From a checkpoint of a small mixture-of-experts model trained on Wikipedia.
Size: 12 layers, vocabulary 16256.
Experts: 32 SwiGLU neurons an expert, 6 picks a token.
Training: a variant of SOAP for the experts, 290M tokens, 8844 steps.
Below are experts of layer 7 (counted from 0) of a mixture-of-experts language model. Rows are named router (the router's row for the expert), gate (a neuron's input weights, with its number), up (a neuron's input weights, with its number) and show model dimensions 0-255. Each number is 500 + 25 x the weight over its row's rms, rounded and kept within 0 to 999. Numbers have three digits each.
Before each expert's rows: "gets" lists some tokens that make up at least twice as much of what it gets as of all text; "mostly gets" lists some tokens that are sent to it at least half of the time. This comes from a sample of Wikipedia text that the model never trained on. Tokens count by the router's weight.

# expert 61
gets: " in", " In", "-", "In", " on", "|"
mostly gets: "In", " In", "On", " During", "Scientific", " during"
router:529505454503479494534472533514497516507489505467524522551511525510537488529497463472443476537503465499531484514534513507511483477534537504489491507496498534510474482528531502527524487502509475512475481525528551482498478481515524507539472510508531512532474499531515486471482510525462464495513434479513554459477541497506523514506492490514498490536477515452563449502498528480484489483504487485512506474521544501502505457464454489463491531463495483514495512488480512473494500509507517482538523532472501494498505488537564492492519494528479508487437481500520479494550510506476475492478523492463473495479506496457510522510543523541491482496474470473517525499476495514542468489534456490514553501462505540485498485523515485493491499493461509512510521525485534533498476530571454
gate0:468510472514465497481451517505513495529513471473490491491467486462530460528455508482504508523499510529519504547509483492491538525488481492507523518507488502519492475475487519491493500477496514479516464476499528529499520514519501527528489481452512501535504545522521543497536533463472504539502489529491507502474531462479457537463498492475563496484457506504514466510457520489460507501544539508512494459508485498515499496490523530510493468483550545479571514498507475470511540524530540485522479531474534525501512518467546487519491495464430491511518508518504457474469541521524510478516542502497514518506450498449531532499529514465472460488499526496501502480474480506512465474492449484503559487492505520471487500497494525478514503503534496516533528521462456542490485508482467
up0:476489516503529464533492523523509488472506524476484534498508500482511457548507470484509529491501485511461499468532557548527519490477461482514479488498483473474489533478506473515508529506505500462539473515478471503489474500508504506531497532516508472486515485503507484503522494540524457527493527524560511506490530510509505509492517453510511477538498518478522448485552466499487536491474464519462533433550520498523520520490527484506506506461482471457494485506504518511500492503488513482525521526529525520466521509454458535480521512496489514478480515496496540499481547496433473450512494515480536491472530524458528527541446434527491489448537488541490525512484475478543492499494499495470451480532487524487489523498544483497483508519486547494508494503523471509544480488501492
gate1:483530474545530470523463490536477548478494485492483577546507464486501483513526534514475543536471508525492496531529500493537485504536496492485525490498482520475507489482509497474475517472510477516523493515494489507530458460474504512515512481491558500529548484499519531503501536512511475483529468465470530524527446482553498501514468519453487467496497547536493490511523491510491509495513493508483517503446532488449496488513499522465478443458505478533467521486533489520457464502479505495519529526501477467494492507501499497472503447568496530486511517502508530519525494471500450499495523529492524504454461508481482482511520490520507517528517477466488505512527492473504495522538492530523552462492470498486492511569487497503535480491484504510516470527505455487454485465505520
up1:511538452498503443471488491497430514522525469492507485489512497562483535467475500479504493435472528497567492467514530541490468469464508543516525486520534530515506502447553503494509482523463515514511529458475482513523551480525500534514476520512500485463501505526500499490515516481535455496466470464497472500536485461510485502474491524481491505502532525525518532512506507499519465527502463513468495481502529488488493526508571526502496498515488524488517514537526530509504502517491486505496549487466455484518490520516501509440532502525457485516525491488507473497485481522513502482494497507501492488479511494516461511530524460503475485503486473539473532497476521516502582548493535483460483478507505490494481488507550500477491511450516510509520487511477523503488493508485433
gate2:526455537493531487488479506538484509494476508465524476487527516538503461456482515461475484535540492507467465524483509487500512522502535496514517491473491551528519530514523522525497498467489518472480474491504499516537485513444506490540503501510513491469521519501511494496518541548509507529466506492502520467519557536504490485515560471487480483468513489503530487498509482479479490492510543477541439460524485450463517496513507497544492493468502512517519494494492524517493501473468486493541565484506484522518518493496479520450468460495511496534492479546520493492540494535474536486507492509494472481528467513465478536510508527477477508535465504484485524494540454488456445487473505508443530470471514493500494488521503503534506468498459464465520504447458508538499509540524521
up2:514510517490515489494532510461490479485531482515493476565484495496519523530479498519484564540523465512509494468491535479503497439486515529534480514489481488472489474496475523475489479473472495464555533507520508463509498495484536485501484493509483510467497495485493512530494487480497441481494469476463559537495521473509481550504509516505529495485471515452529526465519503491513491515467477464522517505491475522497525506516514468518516464487494529418545505523538471523443575484502531521548485517510493488486523517544534482471530508491508524456489487467530480488510511490540539489500487521492535487510526548476554461480502507509501514479504510486474516477505500508516500494495501464471475495505506442505532523522478498466466476492467499527481545538457517497477472505521503

# expert 103
gets: " in", " at", " the", " of", " on", " from"
mostly gets: " In", "In", " south", " near", " in", " north"
router:539512486460460499524547467507508534519491508468491504526476485482516510534502456477504482501494475512533487494481523481504471547535514496487524509533519497481520479456474521491471500541517503548463461514515532522489508473494517523512457503525514482487488502434528524505517551491479512526557494482488532438520456480513509499520477504499529481546484512506517487496485507484524544496442522476474454494525511509511502493528481462503503527485505514496469460513489472504467477503474538446536483498501497536503477481544548486466553553510491492506452507488497478479513453496503485496500505474489442500481490458478499500474535472496511503503437520512495511486467486504524526499519491506539499480472513482471500501490497497528553507546495478500526549445534473504493520494497448
gate0:529498444505459487504511495514508500501496513553468529476511508494505526497475483480461513506508469471482480499476475507496527457484510474548457492456524533488501563489530499510527481500532498556487499530473531506532530459482496487482493478503477487475501518473497545499519511458474532485490493493497510495560506489500508493553468519453526526538506553533489468488484481512508464466484528476484485504537496513483496491495427496490490426485521539516506460501481525501492456521490446494489517502501501472484517508485503496534528519491503474526526514489464509522490500509510496490499475521474546533510475473487477483514488475533488566530500475556492462491479508510536473500544493485546498490485502512461519461539504491496521497482483521510516549496523517522487538493575514
up0:490471464488482504459477511514522485513506509456479524519547522475461483554451456540519499494502494526470469500470493535501551486543500497465518547504481516473525513486527521549495474558541506497487512530457467519473488486544518520513504500489508486538478492513527496502480510525448478487493527500491441506522509496485518537517505546501496485482485477475495480518472472464520490519528485500512451517480506522477533548537546497470514498504469496487519536507515492523524509508524511464501438519468511502498461547506539527502500502500512498494479508477476506429499492498520507507486476488551552502478524506480539487504526496459531534493492463525487526481501495496547474492479486474502511500488457472487486461500508523508470464508504528532499472510533479456544531525484460
gate1:490491520490495528516529535486475507531500473513557508492480498502507473511481524477530508513522529529468507470523462437474507471491476509446525530498533486495489510508500479469481526523515517509517478474491487513496499532509482475516482481472492522483490483499510493460464539533498552498490527516485490450481475466496494475546503531464574515551489493497524549508450525526532492440508522506503508526481500527456511478539514443526472496493443540452466489506530510517465493505498519523505472514525485455491504487492528506476486534489488489542493500465517453511492511485555521507524555472500503489516509494505476503453516480489505468517478500475501487507517442503493508523562517507507523525491477496473522530513476502533538508523501513544495456498483525526542474523534505
up1:531499503473497467502486500506470481488491533533484480493492478470552471448526492552493470492491541521513517469529473538476492530487503472535514525505501527520521476547515485514492503486536479505483522470486518497495488443482528536477514563481544499489467531476484453482500494542460507539504481525483528505508491465538523513537517526522503522493525478458456503520502503513511464489456481504490478463528494517528491499535433464460505492573517496515469447532498480517515521507524484489527464460495463476520502539529507462514473501519503489493521456504507491502475518534485506512507482481490512489504493503501519543497505436484508463504473533461503473511486549458493531518484501494467521516528487519509493489506472499444490499521513512510458545506498491473508498516532549
gate2:490534468501514481473532518478489501490487515495525484485526485469499524463477540489503494521481505497490505508528504489557552467512495507537532481529462497478441452515497494524486498502497506502506478510462508473550497502514579518482529502502484473506539486520511500490508523550502467506497567496479499502515485471481545464462462482544490496469535492502545547511486539512499485516472483499458547502486506447512522520510481513487465533496496489515474505508549519503516546492482492505477512520476472511447500499478511479468503485464477524461523498442460509495548506499541522518491553513521490496507508464509473523507519491499549455515524518510462489509555526514489511530492515472506501512515463542525450453537492484475490488470498504478464479460505488501504485500477542
up2:496499531458476476528481522507481472494533470494549533487505494493516500502544455463514448516485480512465468489515494459502501506498471515505539532538517478524477551494459520488485446490469463473479485469500510466509486504516470497494533534490466471546475495515513503555528455457496523486499470541453546490485538497531519543467522483506513483463509480491506496524538532491501518499478536562555503485547489498498529509469474501521505486476529546469511500504464506475520496528492484514480499503469506517502484508526497489507477519491457484460499501514513495506509568509545525514504507471431454478504529529457477500525475500529531457492465489514483519490494517535513531501473532492522515515481478477503470493466493514486517504512510497504457528504527507545475489513486472

# expert 42
gets: "S", "s", "ap", "up", " Jr", "4"
mostly gets: " Jr", " Pres", " Cap", "ap", "ugg", " Rap"
router:456533526503489478492476543512450519549494459497492496488499530501519501465530525528523512523550474543529521497519481461488481477476513491485505485500509526523445476537534452511512536512492499537511537466488495458473473489494503493461481498536465536492538523550466513503521501502498477498497540553499489499494493530489499499488529455530481467545511493494508557473495497538518475508499503494523473531517487485516504480481514501428509482491507458483482520505505471470526520472490457490500521449446510477518455475526539523516507514502544523479532540442476489457494504484537486509528473519508502466527481535505478479505488522498512514534513517485468477483481488524528514504524484498505512529510516469460523499454521492519503462536497463524522534517461463480521475496500514
gate0:500499496506518516525460477485477518467534482521487439485520500492519489453468553483478503492524450517503459545524470511506456524482502469529511511517524549490473459521483513504462481479496514529519493507536497506475467521496495473489469517461501488503517512489528481470517532496457502498528548543501532494562502494499529537474518495503482469530533525460495507503541466540514513442543458444497479490523518472512457497474500454455512499521485504491466485479498481529496520463513501505491515492478439493511504510537502529533454533553503513497512500474487480538521497494536520482529505519498556511510489527485508498500482453469506546550488489460518502530543525545498488515514510513474499477476528476489520502517474518521541493476506528525502496499525476519487509502544493
up0:497435484479524480499488487475477497503500517525511511519475547503511478499534484487507486541494503469546480501513490509550522533487498518469489528494544476498527517507519560513508469512516529514502565538513486452536525495496487489551515511492459545508495507532480486491546530489516548506506495578471536506493458510480501515529494513467532508512473485507479569476527516491441472457500497504550486462510506463534494502545491478498502525508503506548532489486473524507501527509470497497522525488531487501476453495499529470497513502478518501525480470489512495519504483504512494518458509491545488495476503479510486522498493485528513527510482483464477560575521538503528493518477507503534448503506456528474532468515498502499472476508505505516487524537509521458537476520495469
gate1:492505529517507516492449514473517485497475495474494524479489505505484449493465436530542512506542458533512493472515464535497519445498481537497527525493497525435515515510481487514497524502499477488500486463432523502514519498508500474461517497471503488474529484526515508414466514487502468509439555514501503480466530487502467513501449549500539463481453532474484479488500498502507474501471499474529488518492487468543471523523494493512462479540504518516533515499472505477480478437473488516438494498515502481503468484510506497504535470522515511510501501537536497521483505467505495513514469523510483539519477537478453468537510499490502483490498536537524492473444530501507485476537500481510545515488489489488506486512517523530548506499500494445481485491510492502498493471497463
up1:457495481534515503514520535485482451467512457463506517469543507529525465506540534538525500522525506505500529458484480504494493483540519537507506512541519476468499482567527499443475535493492513489504529517539484517529508514495471539502494506482480534498498486544512515517511500503514495506490531491488486489460495496498523483487492498508505516503496502523464563533491544500529524503496490473506499515472492494544505469489504477550503480466491444484495517491548491489494530482526467476528441507530530486493550491542513465470505499459493535513517541488514518485511552473518487442506469502469464481502481520487521491505489552485517495550527494494524510524508474457511533519521523452487497493554494521480515492571533540502501480443501486520502496506499467467498509519507536
gate2:495517505504512486531503564504467536513491477483545490525497523513492533488473545500478469499507484513487539478523502496505546540486491511504531492490475512503485472520493468521484497544483521479462486563528483497469491543483522498498522569499515495494456494510468509486472477527521499477467479523516475523518528493521454485491486513458490513487532501478525470468480489521486494510497498481485517506518504482498516485473503452516510538484536475493509523512472494498472494516483507510498438519488528494523475467469484533448470502458520495483469525511489518533506459514565496495471435488487524468504502551502482491508445493467491499542471473505448482510454521519491491488503545473522511496532502449449509496491562522496524537487525508526483477465491478495492545551450490
up2:497516515505494496527512484479508503529500531534466546497502544534526494490517497491489520495442514512520484502534491481499506489486517490504549439507524522505528511480558505492469517497486487464538488465489528480494477533467482475503532495483503519507547508505546517489492475488498526461476517501485496515480511465520512517490497501475520548515525528505538504495493506541526473469443478500473488555487494535492538464486535507513506489483516486551506484531510481488519510537516502518554518496503506518520504488476535493494513548488510525455490474538533479500530476516570538508499501467486471469486468437454554500477452455494515502488484467530529460475510510474493516489506472510495493489482512472483467539493529473504437499513490486519521490505565488490489511423516480